config.toml
n_layer = 11
normalize_top_k = true
balance_bias = true
lr_router = 0.000491
n_head = 5
head_dim = 64
init_std_o = 0.0
lr = 0.000334
lr_head = 0.00744
schedule = "wsd"
decay_fraction = 0.914
decay_shape = "linear"
final_lr_fraction = 0.1
Below are experts of layer 2 (counted from 0) of a mixture-of-experts language model. Rows are named router (the router's row for the expert), down (a neuron's output weights, with its number) and show model dimensions 240-319. Each number is 128 + 32 x the weight over its row's rms, rounded and kept within 0 to 255. Numbers have three digits each.
After each expert's rows: "raises" lists some tokens whose logits its average output raises strongly, later layers aside. This comes from a sample of Wikipedia text that the model never trained on.

# expert 17
router:128159105163095112145154157153152200086100122141130088121082154109162088158149144118072145158062187173083131121106170151108142145134106109144186121162137107147128074137172096123146136130028129189127137138088112142148187156080107127125123101
down0:147116070181103133153117114144202172079152128111158143122109126092160099136161165106145144121070158155101154141112211122093118096079107138109186140161167122105106142117198084169175122105066100132089159143114122135189162139107119141109071141
down1:112145079174097151145167144172152147117146150121156098129059147103134110151132138148111167180101214157095149112107179209089110143112136132128211150129127102111090119177136092127202128092102124159147157142078119140124141124101043169098081101
down2:141103126190095125193108166130182172105122198107173081121131136069127111150104174146169168130093146128121126156110229112138133105103109094087212067139158112153151107157146141120198133108040146130148142110135049123110175111107071125119162176
down3:156146102149097127087137153124141137094121140142153102127129104088148171144111185181146100123065134173156128157097160161103097145086110151108127057141170102086117154171125131128138087088143136108113110082129063133165150134097094153151144175
down4:123155154138101140096164159163142094153093117136107103080138100156121120133124154064111109116183160093107086122188117173102132142172118118060113144135173189122155084086111123120080092138184154107113081206094164122095081162154129095160088115
raises: "us", "ames", "our"

# expert 31
router:162189075146079133124190147134124199088094142159123096097107171061127122159092170137120172163122185136058142071135167137104101165113129142122181122145141163157149116122145136068091117151147155161134131187164137115154184103077117159133156107
down0:112155116102131110143117132144153132123110125105139132115184084147123143118165234164147101087091116133142139097077104100160045134105107158117155105089155106109056154123134116120123127119117132132127106173099114105168125202118181157144111178
down1:153109119149133157143161181161164206079080114118153081084077142019130156115148130113058155134099183160064187093120154162121092184127130136175144095159141215137152106179106147058085148110141089162128123177109130092145135093101134142128115101
down2:132158164105126142118096158152180146134093159111154138065171126094161064098104130141203153163159107112116150157150148151206093121106097154068084105163125187113112142165130120111118085048110166115094108139123118080154092122084160131116180088
down3:084095098175112170130120151145096135148092152108101175164092135093142132170194093142101113141118128154200130155179123161211166107137086124161139061161172112167099171154121101122169113202100120149080144180129157157075122110090084118096118128
down4:131075147133133130142162129151102086177150137097088107109122130168163132148136137081135166110188111162084095073089158141126113135110127127083105167123108155150132116069104074098131108100108134083111207122109116167145154163185108120104115166
raises: ",", " of", " the", " |", "es", "."

# expert 14
router:100136080137118090104141112183155154093141121175140095111056144094155092161106185140082180114115129149083150136107158163089139152096090146110131100117122153155166114152175117090104113124099066145153132171084111169132159142139124167145100086
down0:145137127172117144131142174140154156143149126108136134132186143083087118156126060053093106171134110127144068182140139093116099170086124139138113147140102174178169115098127112144070101158104154133103107126116121154116108126054145141121084097
down1:073149120139167128108147067123076166187128149107140124147147110084158105119106145155094171069144114149126120188117110141112149099175129133078107070090080132119104115098108171124117134128165104135125100149160116124088154102127081086151142153
down2:054149148146085169134161155143127108141100164071083146083096093136124111084178176110137125176158148149104142106128123067159106139130150080074107156133087147137128160077178173172078118135131174151106144127124121070122101121085071111159121117
down3:121137141158129112131087156081119138139132087198145131171107118100178165151156037122124154157127119174128170170141110138105154111095122161114122122141126138109123130141061107149204163135146148090129036085166141107115172095121129129066150121
down4:125145151149116142091153151111159138093040132132102109153142135086149086118120188166118103137104102170121121094093131140145075124125166092116120130168110147138126105119157128172106107068137123179117127101179162111157181052106143162151173158
raises: "led", "ened", "ited", "ied"

# expert 15
router:107178113157079104169192149118144173061130144143144052101098152101150134160122126112061171157111154139064130069124180202086117169110101135097184130119163123119148096113148146062127123142079092140137146148117103114146174160140101151185166094
down0:117081148132077120078083128127171118106126087176120194128165146121153119145121229143164131132136159175146133192104075116130110150052130119080137168171153125104153126199136120157148081152119105087126081162131108155140153120085097175142107157
down1:182102096121141129136107212156137143171098146096127128057144141094080113141094156099059137104156122119136158092139120075121100148125115144159131094132035106149123159139182134162111052073146090112133157160122164149118102096116138155107145085
down2:062122122147113105106151141138123082096119130039093187175130155144139133121159138147184115112118072148179094115086154134152115089184099112131130187106140114103139223157138092166165124138117140142085128146125108084145090187100135106105098134
down3:100098117150152114124071127159159116138151087176150205086187132114134202114132188143170120149177129103118163095140137101140115110078106081167103109153130118147098168163140072157140071160126124052144141116175158168113135090083108073086145136
down4:082141165160184112125153078153142180120151106099194081126105123136029188149155145193131080141165137127114155143155167134061110164067130143065101128148133148141164101109092082103143101072090162121120156214081106109085173220091234128128136167
raises: "oted", "erson", "oto", " return"

# expert 21
router:165115086171096129166166115154122097099109163131117090091086137122187114143136154144103169140073154177083144102095154150105110127080091116123131138162130165137161096093167123112130091141120072115111139145126135141168164164106107175131134114
down0:090172104113110150105130080094133194084123108127089144121105118144053131092109066157102103153152136017146102076166148148134148114121146156150142101112077107120130181112165138192109118065086117189107129127164126101141155130104201154124111101
down1:143082130102131106126128127119120168067108097151192149151129101154129124126105096174173095148129122101118079052153149147120151090187117109104192098141156179171112142150211072147106169110101132214102116112187166056148147050127152139105110127
down2:183158093092099198118118093129161102145034125131113141103130148157188068071131088137091132163172123040132118096130135091143124132122168132170147114144077154088141128155122169151090118090081189107149098104130135111116077126147145099151138129
down3:133148114090050124212160143173153184132137095093124164173183126140124147098118088111096081155109111120117074140137113129130148092160156175155106121162149092143161132153144101157130124132097108182159083137087222130108174108089194140111140113
down4:079110102137143088134166179151138151145114092142123190208136152093094130179125127058145131175034142125141119186084119144121133135072148114116090133125127109151137131125127080137176159127136182124164114066150141149059100116146102108121120123
raises: "re", "ley", "ura"

# expert 26
router:207130071132088154135162135135143186088108142145128122084108160108128091126153143166072148175090167143068168088103166150100112193095130133092129150170128151148150167141189152092101150174093101141098111181110078130165136181073097131118132115
down0:128096173136177137100078124113097125145190195134087142092114151154153124126090161067177101106182101149120094092101141129126073139128132177066125094152186144130143105177147120095107147066155098109127110119120098135173108048125154082151116175
down1:145131132135110184141128126104172169168179172129167137134126108120104173172159139151119203097091123162068162087141150134128096138068149112156122134124116123175107109116120220125113168128162148110122106160145117121149118152172102152122068116
down2:082125140134099163108117121091097134134106155140157139105135097128129129192137156184127105136129146113094077077155135117170110155066126113129158138074114137178085088120126152167089115128083102153139127136131142118116108134119137121179142053
down3:201107140134111128124167061146124131146121096159095119160164121194129164072164200197130155079130190131144179083098123131099136129149137054083109135124137124135103186142136115107213132139129144111133110079133136121167121099083035140136124153
down4:088121143108082178088152091087123177180159162098100118082112112113129110161142131105118119111120154117119071101102142155188160182163138156157115125107109091104079101182105100093076134134125107129175140193147103129146159131123111103126146077
raises: " of", ".", " and", ",", ".\n\n", " |"

# expert 27
router:150169139134077135172149165178178186072092156119126134113089170115157083166118136143118110157057194114088147113175195162101125172116124149106123119155131140111146121173161086077106103151049118166128121153111127125144206155110120108118149081
down1:109114122120126174169078135025150080150071125117154115158117121142154180136136126124161125069134151113148149182091126105109150160137093075087140115060070101120157132134101166172114109140175155130161087119136172085170150111172093128167116169
down2:121086170102137130154146095139099128139104118142092115113105109087124096087128147169173080125089145141195133105142137145135173153113166101117114208095094090119088111101112175118103131102176142130116176175121112089120092166124112133199130128
down3:168098090119116149166111116108184167067149158155105082089128118132176104180105140162149143158165130134129127171082120151144158101104167153134123144148100117156143105078091093130139142103136143143178138114083095115152094207163101097207086093
down4:126174076156127147167114144123143086125140153141073112161114155157169192187164134128148134141154166119136115152085122130098151050104163146118162157123138131133081091116135113144106131033144150182135119095135123165145121113153154166140087092
down5:084145218105217118178131156156124151123118103151122087130110129156102189145170072142099068123128075102135139114109133131125138195189142086143149048115135131098129110094165126128109125135083162101086084050134094148130175118114127199094089133
raises: " |\n", " |", " transfer"

# expert 2
router:154152121144091171126137151170167167082097115146124061100116163111136133177125167132077121183115192130097193113140165140097099187069141098117213146144145109130162113125126100080093104124092095155142152165162127156119135147099086155128107135
down0:103156134143135128118132113125112063107116161152097090079085164109132122129125191134114127175104121166160156111159083068146137122106148156082174217114108075077205121114163085098133088165120098133159125119140082088123094209149100128134113140
down1:108150142122154105115082108100172103143169081146090185167130187117106126177116071096145130134112049104130120172173150089107102152140125156134082174111153106183097116150136151157099152162184126124083112090123115115087133151090197073150136123
down2:117096094115126123126134178102179122125107083122144195099096102115122127152162083149113105112128117154131092174121113174116150178125036126141053067128138172094134102190196116183071143153198101154153090209148176102148142135121091148111156069
down3:110126183116093158101153157139180100120131129140142130149081125112214126137209105128142153101122078168105088122063141102186188168094057089057163132113151107071130120125118075107159107124143148110161139109131144143126155213146061173109132041
down4:123086121124136140168132139178082169115089140143163168091089110131101073128169162184086143132143125148114169105155091118140160136111155147108076154149103187105101142145133150117169167162072140155134088178094140065142108121156082143137156098
raises: "ks", ",", ":", ".\n", "ing", "."

# expert 22
router:125186118159104146182178139173155191092132129138106087100096151101139087187140136157077128165092200160109145147139200174105111184099136118102174157179092135146155085142160091113115116143135102167122163165090125132138200159077127186162134082
down5:151103109113112106191098071120134146066104046130193086081155074138107173092129157182133113130082196099121130110077129135123155154199148109154147163177158126126117097141117129158078145125114107147145151115131112131125179110109143147196164067
down6:143104120142113128126111187147173111180132172075092193147077148128158118179107122115084119134097126127110095120074069094174150116118098150173103029142106161131132182149123152138138075099128152134121186145134171162108125119178137157082094173
down7:182146169124090173126107109114113097126088091149162173144144105174231091146166149165100143121169106184094140107134105085153116153150101144104119142075149133067124112106147141111116120120090086106103100168082059155183121124177085172128128136
down8:148154155095178125129100164075115092151139108113114135162119135106174171117168136100147177173141094198149138116135103165176061157132183126125069090095106108115178119170177108066161077115069163141163086081111172128182166121184119133109153164
down9:109132075127057118105162062159110123093106099148141126097186137140129117160072119124152169154155187117114107136222140131087150107117170165093155190087135124113077115123116161154103124156124138096120159111049112108127112149134115117091097151
raises: "us", "o", "are"

# expert 4
router:103175104172066160140147142137171137093106137133116059121048107062132130139155136155100150165102137183098166094103154147091102176088079134086160140170159112146109082172190099132105100099099117119089123141089103161140165135094110168112086052
down5:161105070166144100143154167100125158076102106125137163138142142136166181130154173161126130165151119183184121154164064174096205140167120159108127158180182109141153089159111177116142082164121091190104104114122109110096153146162118117095180199
down6:170089092136114107119166080117150155146104070112172131130186128154123129151112146128093096146120135127135139112171114146053158145137086112122115133132166113117121088137147127188143130105124151137080093124148185142139070166103145144132139155
down7:136126122085140186095178121148121153102108074139148167119154105163127101137121138147151128144083131104110133127118153136087153111131130123108080097112105135137132096131184091164163146072081118172070103157143148140149062172109131140125148138
down8:159110102116136153160173121144159151170126124121112146121143078126100116146151176174130118159091142073104161150135154137121185115097113164140084108139158124142100093132181151150168120090136118128069092180149184133179042191104155124130174111
down9:097142147115170196083176160126122142085124129117137169152100088102194113126093090098168153135098112145124158120041176092099144146114105111090056134082128140123171108157136145179133163122086130131084090145088154115147060165121127138124111135
raises: "ine", "ines", "ons", "ined", "ish"

# expert 12
router:115157077157076152156148124159155137086116108144154082071059103120148091137162169128138100167081154147081190103112187150120079204106088150099176138105116110141149092173147127119089116119105093167098124176140113161135227143109104160155094069
down1:115104092139147130136152176145125182181126164127076115163185130167149131104225110101160075127157162112100180124134188153081150113097062136106128146078145104111114155090132128129134121080106140090163148098110202114069181091110180128129174116
down2:090153152131084058130083096087129187099154110146149114111129107165146118147076180142131119084031169139163181116157128079205164175080088092099142162118193139101112156140137191146161127126123124187135135160127056138170161117164116169142187089
down3:115054149137162131141133118097131100135132087126072141215084134114082149125134076132181107147152156144144083117164157152122204094121147149128155141160134117146076089032138144155153057087178157152124133179085160101143136150130195140137107136
down4:133110133114096153150128136183125116104085133110132117122090072137088070123113170152138058103056148149080191102115194115134086183133077116063135107131131161149148129167119106094152127142143080182121142161103154105190155174080151102144154144
down5:206193147112120147140151155126125095159060191087134118138111194109156103121086060127131154118154098172138126125137121162133167112150155132153079119140136097063164163053060125160170118141073170099149145060129143115175046150147069111133103195
raises: " |", " |\n", " |\n\n", ".", "urs", "ur"